From a checkpoint of a small mixture-of-experts model trained on Wikipedia: 32 SwiGLU neurons an expert, a softmax router.
Below are experts of layer 6 (counted from 0) of a mixture-of-experts language model. Rows are named router (the router's row for the expert), gate (a neuron's input weights, with its number), up (a neuron's input weights, with its number) and show model dimensions 0-127. Each number is 200 + 20 x the weight over its row's rms, rounded and kept within 0 to 999.
After each expert's rows: "mostly gets" lists some tokens that are sent to it at least half of the time. This comes from a sample of Wikipedia text that the model never trained on.

# expert 67
router,225,193,195,223,183,172,164,210,181,218,211,192,188,204,205,198,186,196,199,201,196,228,174,201,204,183,243,213,209,183,206,165,232,178,206,149,211,186,214,197,179,193,213,201,200,169,165,193,213,197,182,201,190,246,207,213,220,210,195,200,195,197,208,216,184,211,203,184,178,190,210,193,170,174,193,219,168,220,176,199,213,184,169,199,193,201,191,181,203,188,166,231,212,224,213,180,194,200,214,195,176,178,182,180,193,220,204,193,172,198,183,232,265,119,174,207,193,197,219,194,223,195,193,173,200,184,216,208
gate2,203,211,233,202,211,205,154,197,224,217,171,211,200,189,207,194,223,185,186,185,183,219,208,215,196,208,215,227,196,205,182,202,212,186,189,184,161,199,208,187,193,207,194,190,201,155,236,204,192,181,235,214,240,199,196,188,182,171,212,210,168,205,195,150,206,195,204,215,210,203,214,195,188,222,173,226,197,200,213,184,209,154,214,167,184,202,209,194,202,202,212,221,230,181,239,203,169,209,211,203,198,213,221,202,183,191,189,209,221,178,206,160,205,189,173,185,209,194,241,195,209,226,190,205,151,237,181,267
up2,210,188,211,206,238,187,188,201,227,210,196,213,219,202,175,190,183,193,175,207,196,207,178,203,222,185,204,229,201,209,202,161,227,210,212,219,197,206,190,221,171,214,177,167,238,217,220,162,218,185,162,202,210,189,200,220,211,213,185,165,181,197,222,186,198,201,177,205,183,210,250,208,200,187,203,180,202,218,173,197,220,188,253,189,224,185,210,213,185,211,213,181,167,178,191,212,185,178,158,210,155,206,203,192,208,227,181,209,207,178,183,196,227,189,246,229,234,185,168,230,220,209,227,188,179,207,190,180
mostly gets: " San", " Mon", " Los", " Don", " Fran", " Sar"

# expert 29
router,232,206,186,201,213,200,191,218,220,190,205,169,214,207,214,190,200,194,208,188,214,192,205,180,193,220,200,161,218,181,200,190,221,212,199,189,206,203,191,198,245,203,211,200,200,186,180,229,183,234,195,180,178,226,210,175,216,189,178,192,233,226,179,200,231,201,191,233,230,174,219,199,170,148,205,245,232,189,220,203,198,246,201,183,177,212,194,190,220,194,181,197,185,189,205,184,218,172,180,229,215,186,193,193,216,198,180,196,212,176,189,201,182,157,227,195,224,145,205,183,209,232,208,198,202,168,252,184
gate0,191,199,146,205,199,189,213,203,191,185,193,200,254,184,229,179,175,189,167,202,210,178,228,208,185,186,235,207,199,203,202,184,161,203,203,194,215,224,202,256,228,177,213,234,189,213,206,177,221,184,149,231,231,206,217,192,188,208,201,218,182,205,189,189,195,211,197,196,203,192,220,226,180,189,199,208,184,179,177,219,212,224,192,203,219,200,167,173,205,199,183,197,173,238,181,195,190,196,219,225,201,253,191,197,214,214,166,198,168,181,233,187,212,164,202,188,233,201,222,203,203,209,214,214,223,208,213,215
up0,159,180,189,194,183,201,210,230,165,183,184,169,209,211,184,217,204,184,188,202,207,162,170,200,217,175,215,177,184,188,201,200,205,229,191,192,190,224,190,211,210,213,199,211,185,188,196,216,214,211,205,232,188,194,196,187,189,163,215,196,189,217,198,205,204,199,207,250,191,218,201,191,162,204,190,243,196,184,197,200,159,203,172,165,179,202,188,218,174,173,212,213,202,194,192,229,181,192,181,205,206,196,205,211,224,193,182,199,202,200,199,271,209,212,168,172,238,200,180,222,194,150,228,194,213,245,240,191
mostly gets: "|", "–0;", "–2;", "–1;", "″N", " 14;"

# expert 36
router,222,215,187,189,215,205,221,192,204,193,201,177,190,205,221,214,223,176,191,222,185,210,184,183,207,221,208,158,171,191,191,211,248,215,191,213,182,189,198,181,221,184,211,181,214,184,213,201,186,213,191,195,191,190,229,193,213,166,173,207,213,197,174,207,235,182,189,250,250,197,216,213,175,172,201,230,211,185,202,205,201,243,232,199,194,255,197,198,207,214,216,183,193,174,194,217,235,195,199,204,230,163,197,173,196,232,187,183,220,188,179,182,214,170,236,211,233,186,219,206,208,214,222,168,181,195,219,225
gate0,196,211,193,254,194,201,246,221,227,205,219,196,223,212,197,166,196,165,206,184,204,193,200,174,189,205,191,191,202,191,223,192,208,198,165,226,238,214,199,223,156,179,224,201,200,193,221,214,184,158,199,216,178,219,210,192,161,221,213,201,154,202,229,239,190,221,214,167,194,185,172,196,223,201,242,233,184,193,210,176,182,205,206,177,183,204,198,209,190,170,223,165,173,212,211,211,212,212,203,205,196,212,178,194,195,190,201,177,182,203,183,178,200,185,226,238,229,184,201,176,218,181,208,187,181,213,228,215
up0,179,191,208,183,210,216,200,162,201,169,188,176,209,166,207,199,164,189,178,199,208,206,181,192,219,193,247,215,174,191,207,239,203,143,203,189,187,227,190,206,237,185,224,221,180,196,203,165,194,200,204,207,229,195,202,162,187,208,195,197,182,151,164,179,208,216,201,182,205,175,207,183,172,208,179,210,184,204,187,213,200,201,199,214,214,208,193,155,209,176,202,180,225,185,188,209,142,223,216,225,190,186,185,201,229,245,197,216,184,187,197,190,223,195,181,188,182,193,223,211,190,167,203,206,219,184,172,199
mostly gets: "=", "|", " Phylum:", "-", " active:", " •"

# expert 48
router,184,196,200,228,190,208,192,194,195,205,220,187,225,205,190,218,212,218,210,207,208,227,172,212,187,189,196,175,205,183,182,218,164,173,163,225,206,210,194,187,203,200,203,234,190,229,209,184,222,159,210,199,212,230,212,178,157,214,181,178,238,235,215,212,187,226,199,164,184,207,194,202,216,239,204,206,188,201,201,203,228,205,208,199,186,181,173,202,203,238,195,176,187,212,191,191,215,213,199,243,211,216,185,216,206,213,215,182,203,166,223,205,208,269,253,206,182,191,210,187,143,211,184,192,199,215,223,205
gate0,229,170,185,194,183,192,183,167,188,168,169,241,236,188,195,198,219,181,168,234,216,215,178,214,174,176,205,190,208,202,161,177,162,201,161,198,222,174,188,221,177,199,243,195,204,191,204,183,204,200,174,198,218,179,209,208,166,215,233,192,182,218,250,201,196,195,196,176,234,223,208,208,251,215,207,208,175,196,209,214,209,182,186,181,229,179,184,175,206,215,199,240,220,203,201,173,235,191,174,195,215,232,233,224,177,212,185,182,206,196,191,191,198,200,203,204,220,203,189,204,190,204,203,199,196,188,198,206
up0,198,218,208,210,168,199,191,188,179,215,213,215,201,165,186,212,192,199,185,211,160,200,215,224,212,192,190,220,208,189,210,230,207,209,206,203,200,159,189,192,170,196,221,210,235,199,224,195,212,190,219,202,183,191,179,214,178,206,192,164,203,181,144,193,184,202,200,198,179,207,237,211,210,210,197,184,213,183,182,177,187,190,168,206,174,152,195,226,187,191,196,263,164,201,217,235,204,194,237,187,219,203,195,178,170,202,205,198,188,175,216,203,186,207,228,251,179,163,199,214,188,204,229,233,224,182,217,181
mostly gets: " s", " se", " le", " Bre", " Fre", "-w"

# expert 9
router,177,251,191,239,196,194,200,180,203,217,216,199,190,234,172,215,201,187,188,219,209,212,148,204,194,218,216,203,213,177,195,261,174,234,206,249,227,216,180,154,194,201,230,200,202,222,192,213,227,172,205,204,220,212,183,183,199,225,176,177,214,197,196,155,205,154,215,180,210,240,166,209,199,204,203,183,197,196,218,206,195,221,191,206,190,183,177,190,191,194,192,160,190,205,217,188,214,197,198,196,222,213,197,223,203,178,201,198,224,204,194,217,228,236,216,190,227,197,175,201,203,220,199,170,198,190,189,204
gate0,178,218,212,226,180,161,228,219,211,200,181,202,196,164,221,202,195,198,227,237,179,245,201,192,190,194,222,229,203,179,196,207,167,208,190,211,215,202,164,194,189,194,185,192,168,211,187,236,217,210,215,220,167,192,245,221,208,206,202,227,192,205,180,176,173,218,199,211,240,235,210,217,189,189,206,211,205,176,242,217,213,174,172,195,209,179,220,205,186,206,185,217,207,204,222,207,191,235,209,202,208,214,200,208,229,214,175,191,202,225,178,208,213,197,224,193,225,211,169,177,249,228,164,211,175,223,191,192
up0,215,199,183,215,196,212,217,184,181,196,210,207,189,199,152,203,183,194,191,213,214,212,217,192,218,192,155,215,198,227,193,214,207,211,212,184,154,207,214,218,239,233,257,206,194,207,178,212,197,199,193,224,160,198,168,195,242,188,175,181,203,216,192,227,165,218,162,230,184,186,175,189,240,216,209,195,188,196,211,184,200,199,213,212,182,190,195,213,182,201,188,199,174,198,201,191,233,202,206,239,172,195,199,204,188,172,204,179,232,221,226,235,181,201,203,234,213,211,210,206,192,195,188,147,167,218,212,185
mostly gets: " Y", " Z", " J", " Be", " j", " Se"

# expert 15
router,228,219,205,173,168,173,215,210,186,169,197,212,208,207,183,228,169,236,215,201,202,209,188,172,226,205,206,204,192,193,215,212,242,230,203,224,223,186,192,221,227,178,207,183,178,232,164,172,205,232,214,215,207,185,190,191,185,203,214,188,178,194,185,199,214,235,202,214,218,203,180,181,194,203,215,185,230,187,159,200,203,206,162,179,213,214,181,188,222,229,192,255,219,160,202,177,242,212,211,214,197,215,204,231,201,199,162,205,213,208,164,188,183,226,218,202,221,204,185,192,227,214,215,225,184,183,178,206
gate0,203,206,189,185,188,240,226,198,181,192,179,229,213,203,196,196,218,212,172,219,208,201,218,188,166,179,186,194,193,192,165,222,221,201,193,211,202,180,210,215,174,197,198,223,174,239,221,197,188,201,166,240,224,209,231,177,216,188,177,157,153,217,184,199,180,187,232,197,181,169,207,196,202,180,221,212,211,212,214,178,214,174,212,185,160,191,233,187,211,218,177,220,193,192,195,203,185,207,164,160,159,203,207,199,156,226,209,196,199,162,224,187,195,203,219,215,203,192,183,183,206,185,241,208,200,211,227,189
up0,185,189,240,195,182,154,211,162,204,173,172,198,215,198,202,170,199,224,207,203,195,177,220,174,207,197,205,188,201,215,221,233,222,208,209,214,191,163,191,174,198,196,178,221,170,163,210,167,217,222,205,207,213,219,190,184,191,185,209,202,230,192,213,212,240,217,221,200,169,179,196,201,196,211,189,214,214,231,210,194,210,217,199,216,253,193,213,165,223,184,184,229,199,213,207,166,198,180,197,161,189,205,244,207,212,207,215,213,216,193,197,171,204,214,228,207,179,191,173,208,163,219,182,192,199,247,203,236
mostly gets: " ===", "ing.", "ers.", "ed.", " ==", "\"."

# expert 78
router,196,187,186,190,178,180,194,206,218,172,194,212,224,196,203,154,204,195,198,186,215,197,228,187,188,217,195,187,218,223,194,194,235,221,172,224,186,203,227,162,204,203,176,196,183,155,175,188,212,216,187,169,222,207,200,219,224,198,191,184,189,178,194,241,215,214,165,219,203,179,199,237,198,165,171,216,203,178,193,201,197,231,202,202,211,197,231,210,229,206,233,204,206,222,220,181,163,184,186,194,231,168,194,199,207,213,150,176,181,199,184,167,191,228,210,224,191,212,166,214,190,240,193,240,205,209,218,202
gate0,203,189,192,200,181,186,186,201,197,193,191,234,227,220,221,179,212,199,161,237,191,210,194,215,164,187,191,154,196,177,202,185,238,214,215,190,154,206,194,174,204,233,211,213,209,152,201,185,189,187,197,173,192,181,219,223,188,179,233,193,213,201,193,221,214,152,192,207,190,224,186,217,191,203,217,224,195,213,207,175,185,229,176,187,198,170,210,199,217,173,192,207,186,208,213,162,175,191,185,194,222,177,214,195,251,187,208,161,228,212,194,203,216,192,172,215,199,158,205,207,180,215,221,184,164,190,176,193
up0,188,211,190,215,179,200,205,222,164,200,186,188,192,179,206,207,191,226,193,193,193,207,226,189,188,231,193,229,203,213,205,255,172,185,210,166,208,229,204,177,204,192,199,203,201,188,234,211,196,209,213,204,224,232,182,196,226,213,183,183,194,181,237,211,204,224,252,196,205,220,176,185,210,243,196,212,217,187,197,210,174,186,213,196,210,231,233,185,199,210,223,207,229,230,216,193,209,211,205,242,213,230,201,193,176,222,172,167,223,204,158,235,176,209,210,201,179,190,197,218,228,166,210,203,182,249,210,195
mostly gets: ":00", ",000", " 500", ".00", "0,000", " p.m."

# expert 49
router,188,198,189,231,196,186,199,185,211,242,188,196,212,184,202,206,209,209,223,172,211,220,157,200,209,179,212,180,224,199,192,208,168,208,198,219,224,184,225,181,185,199,186,203,182,205,164,193,220,151,232,211,206,237,192,202,177,187,200,197,187,221,192,203,207,199,195,175,201,231,196,223,182,239,203,199,165,208,193,246,197,195,190,193,202,202,209,196,158,201,190,216,200,206,218,221,167,170,188,212,200,174,135,192,206,235,206,221,198,192,214,194,255,191,210,259,173,185,180,187,202,202,186,216,184,193,209,214
gate0,206,183,230,176,185,210,160,197,203,229,193,208,172,172,184,197,192,178,186,146,197,185,192,216,182,193,195,224,228,198,189,206,226,227,200,195,182,180,183,181,172,200,196,187,233,220,201,164,206,204,199,207,203,216,218,210,203,196,176,235,206,219,217,183,211,155,198,252,241,223,233,193,213,207,168,156,216,219,179,204,223,194,185,209,186,210,197,196,164,183,214,210,231,182,199,189,200,177,224,205,209,208,132,219,203,235,190,190,223,210,227,221,204,183,212,186,185,201,196,201,196,215,192,191,198,181,184,189
up0,215,168,210,222,194,231,217,183,203,246,172,234,179,206,197,200,237,238,207,195,208,226,201,200,214,228,231,191,168,211,231,196,199,181,227,207,231,184,199,197,212,220,190,180,173,182,170,176,176,189,213,190,236,173,191,222,177,189,180,215,178,189,176,214,190,202,215,248,205,208,170,193,199,208,214,193,234,199,159,197,223,206,184,193,167,189,202,216,138,197,220,192,181,201,226,187,186,201,203,220,201,188,210,191,226,209,205,190,186,188,210,178,187,175,226,209,205,219,228,190,174,183,216,201,172,204,187,228
mostly gets: "zy", "gy", " Sus", "ais", " Wy", "ny"